Weights of a small mixture-of-experts language model, trained from scratch on English Wikipedia: 40 experts in each of 11 layers.
Below are experts of layer 7 (counted from 0) of a mixture-of-experts language model. Rows are named router (the router's row for the expert), gate (a neuron's input weights, with its number), up (a neuron's input weights, with its number) and show model dimensions 0-127. Each number is 50 + 15 x the weight over its row's rms, rounded and kept within 0 to 99.
After each expert's rows: "gets" lists some tokens that make up at least twice as much of what it gets as of all text. This comes from a sample of Wikipedia text that the model never trained on. Tokens count by the router's weight.

# expert 26
router:62 34 77 49 36 54 61 43 34 49 59 92 60 57 44 59 71 33 65 66 29 42 35 27 48 46 51 60 62 56 70 26 49 67 24 45 27 49 90 58 25 23 43 44 37 39 57 53 59 56 51 46 54 50 63 61 56 62 45 60 49 57 57 38 14 37 58 59 68 68 40 55 40 37 71 50 53 50 40 61 79 59 52 72 73 27 09 35 38 31 78 42 48 47 40 38 53 42 40 46 41 63 60 42 63 51 54 35 41 74 47 38 46 50 65 72 76 30 18 38 62 66 46 72 38 50 54 43
gate0:43 43 56 54 52 74 48 32 09 32 54 29 50 55 58 22 27 46 66 52 46 43 24 60 22 48 51 54 68 61 72 70 45 57 32 51 42 49 76 44 65 61 40 35 70 44 71 46 75 40 64 44 58 42 40 56 41 48 49 44 62 47 63 24 36 75 35 28 72 59 61 64 31 47 46 59 52 60 34 60 47 72 31 70 55 59 24 62 57 43 55 44 60 37 36 66 61 59 39 21 31 53 73 60 45 51 68 62 21 60 30 99 44 62 69 56 24 57 39 38 58 50 72 45 46 56 49 37
up0:40 73 56 37 61 58 54 42 55 14 34 25 69 51 49 38 66 36 87 09 60 63 75 64 63 60 65 40 59 89 33 74 51 30 51 38 47 34 54 47 52 67 61 29 43 38 61 42 40 43 47 39 43 37 47 26 77 15 47 49 76 55 53 56 58 27 27 82 33 41 57 64 61 54 56 43 67 57 33 49 57 44 37 27 37 38 54 72 47 38 40 40 70 67 52 58 35 52 51 61 62 61 56 47 62 55 56 39 30 48 44 67 56 37 68 49 40 49 60 61 56 50 04 58 53 55 59 36
gets: "s", " is", " was", "es", " are", " as"

# expert 7
router:18 36 56 48 69 64 67 51 44 71 30 28 27 55 53 45 27 56 51 63 58 50 37 23 64 50 42 56 67 33 41 67 45 48 37 71 71 30 38 48 67 48 49 62 61 49 50 29 91 70 52 85 67 61 52 38 55 30 53 36 65 61 43 61 82 65 33 28 41 44 35 45 57 48 36 43 42 56 50 33 58 52 36 12 51 61 58 67 46 56 57 49 65 36 37 80 64 59 35 50 44 38 58 50 57 34 59 12 49 51 73 48 34 43 49 27 40 35 59 72 73 51 73 54 62 48 16 59
gate0:45 75 60 56 74 27 41 47 53 66 49 30 70 51 42 69 28 60 64 57 70 26 51 69 46 19 36 57 32 46 52 37 23 51 41 35 54 60 40 55 41 62 64 48 56 67 27 33 55 50 41 50 60 17 46 57 60 53 21 57 72 41 39 67 79 42 49 63 33 79 62 55 37 76 30 52 65 66 46 49 16 59 55 50 24 24 67 41 56 52 64 34 40 53 54 20 02 51 53 48 40 71 49 47 65 59 41 63 43 60 53 38 48 70 37 55 48 63 61 81 56 33 64 51 37 35 60 45
up0:64 47 50 36 67 19 41 19 30 19 42 51 46 61 48 60 60 62 54 62 08 49 63 51 66 52 66 57 46 35 47 85 30 38 64 81 46 39 43 85 61 46 69 56 45 53 49 66 50 34 55 45 59 72 48 40 60 61 26 51 37 45 40 61 66 65 29 28 38 71 56 63 39 34 50 38 51 36 68 45 71 69 52 35 54 43 46 47 23 49 54 46 41 38 55 46 72 44 83 32 79 33 52 39 41 41 38 43 47 47 19 62 45 50 44 63 66 44 58 52 63 83 80 49 59 52 28 71
gets: ".", " ", " B", " b", " L", " W"

# expert 33
router:59 42 46 44 38 28 56 28 20 66 37 64 69 51 53 61 20 53 44 68 60 43 58 64 60 83 73 51 42 30 49 36 19 22 43 41 60 69 48 24 39 50 45 61 56 59 35 35 59 20 83 24 54 52 47 45 35 59 51 53 74 50 41 69 63 32 23 65 45 73 41 42 75 50 13 58 45 42 72 66 47 60 52 64 22 27 56 46 47 76 49 62 51 44 63 54 63 56 66 34 73 47 48 45 57 33 57 38 37 64 68 49 45 50 40 51 42 52 52 71 45 55 41 78 13 53 40 64
gate0:52 53 50 51 32 44 66 66 13 59 61 35 51 56 49 63 40 68 77 66 60 52 69 50 41 48 52 69 37 26 23 55 65 70 29 59 59 48 39 66 43 55 53 43 46 41 51 59 61 53 65 33 53 55 45 33 69 43 36 38 65 48 41 64 67 37 42 76 67 68 29 43 36 31 43 60 42 40 76 72 28 80 52 28 35 33 41 56 71 60 45 49 37 73 21 64 63 71 53 29 50 54 67 46 79 27 56 27 42 68 27 66 47 41 49 54 40 42 54 10 43 26 46 86 57 35 39 39
up0:56 59 64 38 29 68 44 45 46 35 61 37 48 58 28 56 62 61 58 31 16 25 27 24 49 45 40 55 56 69 67 60 90 45 56 53 44 76 69 58 50 68 55 46 53 39 56 63 34 42 47 43 31 34 49 46 78 73 72 46 45 95 53 39 16 21 35 43 46 59 45 60 57 49 62 36 63 38 54 35 58 49 58 37 34 99 55 45 43 42 68 38 53 37 58 43 67 55 31 34 78 57 40 76 68 44 50 35 23 49 46 44 53 54 48 44 39 48 48 46 64 56 73 64 36 54 54 35
gets: ".", ",", " in", " |", " and", " on"

# expert 34
router:66 34 47 52 65 20 72 44 56 51 50 33 51 40 62 66 10 43 57 48 46 60 63 47 35 63 62 43 55 38 54 18 54 49 48 34 52 44 56 36 32 56 49 43 50 33 58 76 02 19 53 56 38 71 35 49 54 70 47 46 75 67 38 54 42 41 40 66 44 68 17 52 74 60 43 48 30 48 71 61 43 42 29 80 42 65 64 40 36 47 54 55 72 53 68 43 72 62 44 57 37 60 56 52 31 65 36 86 52 80 60 34 37 38 38 45 61 18 65 67 71 43 54 35 33 40 52 51
gate0:54 43 54 32 79 45 35 34 55 48 62 31 41 52 72 64 57 36 32 34 46 29 36 51 59 71 69 47 59 46 60 40 50 69 37 49 52 05 53 44 48 45 75 42 41 26 53 63 78 67 47 63 52 57 36 70 77 71 52 51 51 14 43 61 72 48 39 47 43 82 33 36 58 59 42 49 24 32 40 73 53 65 56 29 63 58 49 43 31 43 62 56 61 25 61 30 60 69 60 61 51 57 37 56 60 19 59 52 79 32 64 28 41 47 28 40 47 54 40 55 79 26 66 27 67 35 61 53
up0:52 69 28 23 44 23 58 69 50 39 38 40 41 67 47 53 48 72 35 53 36 75 67 46 51 62 80 29 36 41 65 30 24 46 30 35 38 87 46 61 63 47 47 71 65 51 78 43 44 53 27 28 55 34 55 51 59 58 57 60 78 70 40 49 38 61 61 70 30 62 49 47 41 52 56 62 38 52 55 29 57 47 53 79 36 43 77 65 35 35 57 63 40 50 41 36 42 31 38 71 40 40 25 74 29 53 37 43 46 75 34 55 52 54 68 50 56 34 25 38 34 73 61 43 82 51 54 71
gets: " a", " the", " of", ".", " in", " with"

# expert 30
router:05 48 42 71 60 49 43 52 61 39 56 40 36 64 45 49 64 36 64 35 42 59 31 76 70 58 53 35 46 70 32 49 49 35 46 63 44 76 93 43 40 47 35 37 38 47 40 64 59 44 43 32 58 40 63 52 37 06 59 38 31 60 49 66 43 22 46 48 64 44 53 37 40 58 50 58 33 53 60 35 50 52 34 28 44 69 68 68 50 49 66 77 78 43 77 69 27 42 42 29 67 40 23 56 73 54 60 60 37 48 70 47 70 58 36 31 59 66 60 27 65 50 48 57 56 51 20 69
gate6:59 55 72 21 65 10 58 30 57 56 34 38 25 74 43 46 31 60 59 57 58 55 45 68 37 44 24 56 63 56 45 54 42 35 37 59 55 40 80 30 60 32 51 34 40 54 38 68 42 60 61 69 53 44 44 38 61 80 50 53 36 31 67 38 36 48 17 45 70 33 32 56 50 76 70 39 69 34 38 34 55 50 60 49 40 51 55 15 42 35 42 46 41 43 69 61 24 56 49 87 39 72 28 53 37 69 38 58 78 43 55 35 47 64 67 53 81 54 53 69 42 64 64 29 43 57 60 46
up6:63 39 53 62 58 45 51 34 49 59 44 31 52 56 37 43 55 42 55 53 38 74 58 40 44 49 64 34 94 39 39 70 30 48 44 68 47 60 49 14 35 38 51 48 38 40 53 60 35 34 73 48 91 48 41 86 40 41 53 52 45 34 42 55 69 64 48 52 63 31 62 50 67 52 48 62 68 51 30 64 46 48 50 75 51 61 40 46 54 64 70 67 72 46 18 36 47 77 62 55 44 03 58 62 78 65 61 51 37 87 27 21 33 43 41 27 48 49 50 35 38 62 56 34 65 36 46 51
gets: "\n", "n", ")", "c", "ol", " ex"

# expert 12
router:48 38 69 44 67 53 19 68 50 25 62 63 61 64 48 57 32 43 34 53 50 65 47 76 67 24 49 33 66 45 50 76 62 41 25 41 18 68 56 38 25 26 35 52 38 63 48 83 58 57 35 59 21 38 31 37 42 52 64 41 41 46 77 41 42 42 58 54 61 61 62 66 64 85 59 61 66 55 38 49 41 27 42 47 56 40 38 15 53 51 31 62 43 79 51 45 58 57 66 51 60 45 36 37 79 48 54 24 46 60 33 32 62 46 51 66 43 66 77 34 56 75 41 33 47 59 32 66
gate0:51 54 61 35 23 44 45 59 51 64 62 57 44 79 47 51 63 69 32 44 32 29 58 47 49 59 56 48 58 38 50 69 41 20 41 39 30 80 62 34 43 83 36 68 32 62 28 70 47 44 56 56 24 68 53 35 33 61 73 51 57 94 54 42 40 27 64 47 57 33 66 35 38 61 44 55 57 47 67 35 46 19 69 37 52 65 41 47 63 51 54 28 77 62 39 38 41 42 28 33 74 41 65 39 33 45 65 61 42 58 46 71 49 67 25 73 57 62 41 35 25 51 20 66 47 66 59 65
up0:64 53 64 72 31 44 27 41 52 32 37 43 60 40 68 36 75 53 61 38 13 56 78 15 65 55 44 22 79 62 63 34 65 55 29 22 57 44 43 29 60 43 29 52 71 30 44 57 57 50 48 72 24 61 64 86 65 41 31 31 79 51 68 40 58 48 77 65 49 69 58 74 43 63 60 41 62 59 46 38 49 34 79 30 60 71 57 37 57 59 36 42 52 54 85 38 51 34 41 58 69 68 52 50 49 55 32 36 39 56 47 48 55 59 73 56 45 51 52 61 37 34 51 43 36 49 39 44
gets: "ing", "ed", "ic", "al", "er", "in"

# expert 2
router:67 50 55 73 36 20 66 59 68 59 64 57 78 41 81 67 28 58 64 71 44 36 58 76 32 53 77 55 33 32 56 50 35 16 38 42 40 61 51 35 29 62 44 43 60 40 50 59 28 30 65 23 44 41 57 45 48 58 33 55 45 64 41 52 48 61 40 62 39 81 34 60 41 57 58 45 60 37 59 49 38 55 49 62 45 43 35 15 32 55 36 38 52 67 39 64 50 62 48 54 49 62 52 46 27 43 35 66 27 59 46 53 45 14 52 87 60 82 44 58 38 38 70 62 12 34 42 57
gate0:70 44 32 44 60 25 49 49 58 60 55 59 54 18 47 52 35 54 24 37 93 28 58 68 32 31 56 92 60 39 55 80 66 48 41 26 70 76 41 45 58 58 39 35 51 63 56 54 55 28 43 67 42 34 86 46 49 42 44 50 74 65 26 46 59 36 43 61 17 34 50 63 26 65 68 59 41 58 50 46 45 71 32 41 35 51 55 57 52 67 48 36 57 59 62 48 53 27 33 64 27 62 40 55 45 74 56 62 47 39 45 44 45 41 67 53 32 78 54 45 44 73 43 26 26 63 39 42
up0:53 37 31 35 56 47 70 65 44 36 19 63 55 44 44 37 53 08 43 48 32 53 67 57 39 66 43 48 73 75 40 26 54 59 62 62 37 92 57 88 53 57 41 61 72 57 41 27 39 44 65 64 54 65 56 38 50 67 67 20 62 71 41 52 35 61 31 47 37 44 44 50 47 70 60 54 66 54 52 51 51 41 70 47 60 41 23 37 40 41 42 51 35 56 46 74 27 65 36 23 82 72 44 69 69 36 62 20 52 48 51 52 58 59 31 56 31 56 42 45 25 37 49 54 50 78 63 65
gets: " the", ",", " and", " of", " a", " in"

# expert 15
router:24 73 60 57 58 85 34 66 26 40 32 40 48 52 45 59 54 30 49 51 44 44 57 70 63 49 25 70 63 45 23 22 73 39 77 49 32 60 30 70 61 44 41 35 70 56 43 60 58 78 62 61 55 47 62 64 67 41 59 62 40 18 46 36 33 36 60 42 68 24 54 68 45 28 37 51 57 66 61 41 43 42 55 37 64 74 61 59 45 45 37 43 49 61 77 77 43 59 52 19 46 44 35 64 51 51 49 75 61 30 45 67 55 51 39 58 23 49 77 33 44 36 32 60 75 50 23 38
gate6:55 46 74 45 64 47 46 63 64 56 58 52 51 33 41 59 62 47 27 66 32 45 55 43 37 37 52 61 50 67 35 49 79 40 29 36 21 60 57 33 18 62 15 47 50 99 61 48 54 52 56 54 50 64 36 48 78 41 54 70 28 39 46 49 59 46 52 69 81 34 52 40 74 54 48 39 37 52 66 62 59 34 57 31 58 73 29 28 58 47 55 38 38 41 60 53 55 34 51 78 62 42 56 74 64 69 34 65 68 56 30 43 37 69 21 68 57 45 43 26 68 44 46 58 61 35 37 30
up6:32 28 47 57 36 63 47 46 80 63 25 54 32 21 44 56 65 46 67 56 42 36 38 54 47 36 48 45 31 59 62 63 73 51 48 71 48 30 74 26 43 60 82 47 52 61 49 77 52 58 63 57 38 64 58 26 34 44 25 28 28 46 63 32 55 33 35 29 31 62 51 55 39 73 47 32 67 57 66 31 48 73 92 41 46 29 36 36 59 51 38 47 97 67 60 46 70 57 61 53 55 63 65 34 42 60 52 63 25 55 37 45 30 45 75 49 56 48 41 40 63 46 62 66 57 36 31 51
gets: "\n", ")", "ag", " 8", "ess", " Born"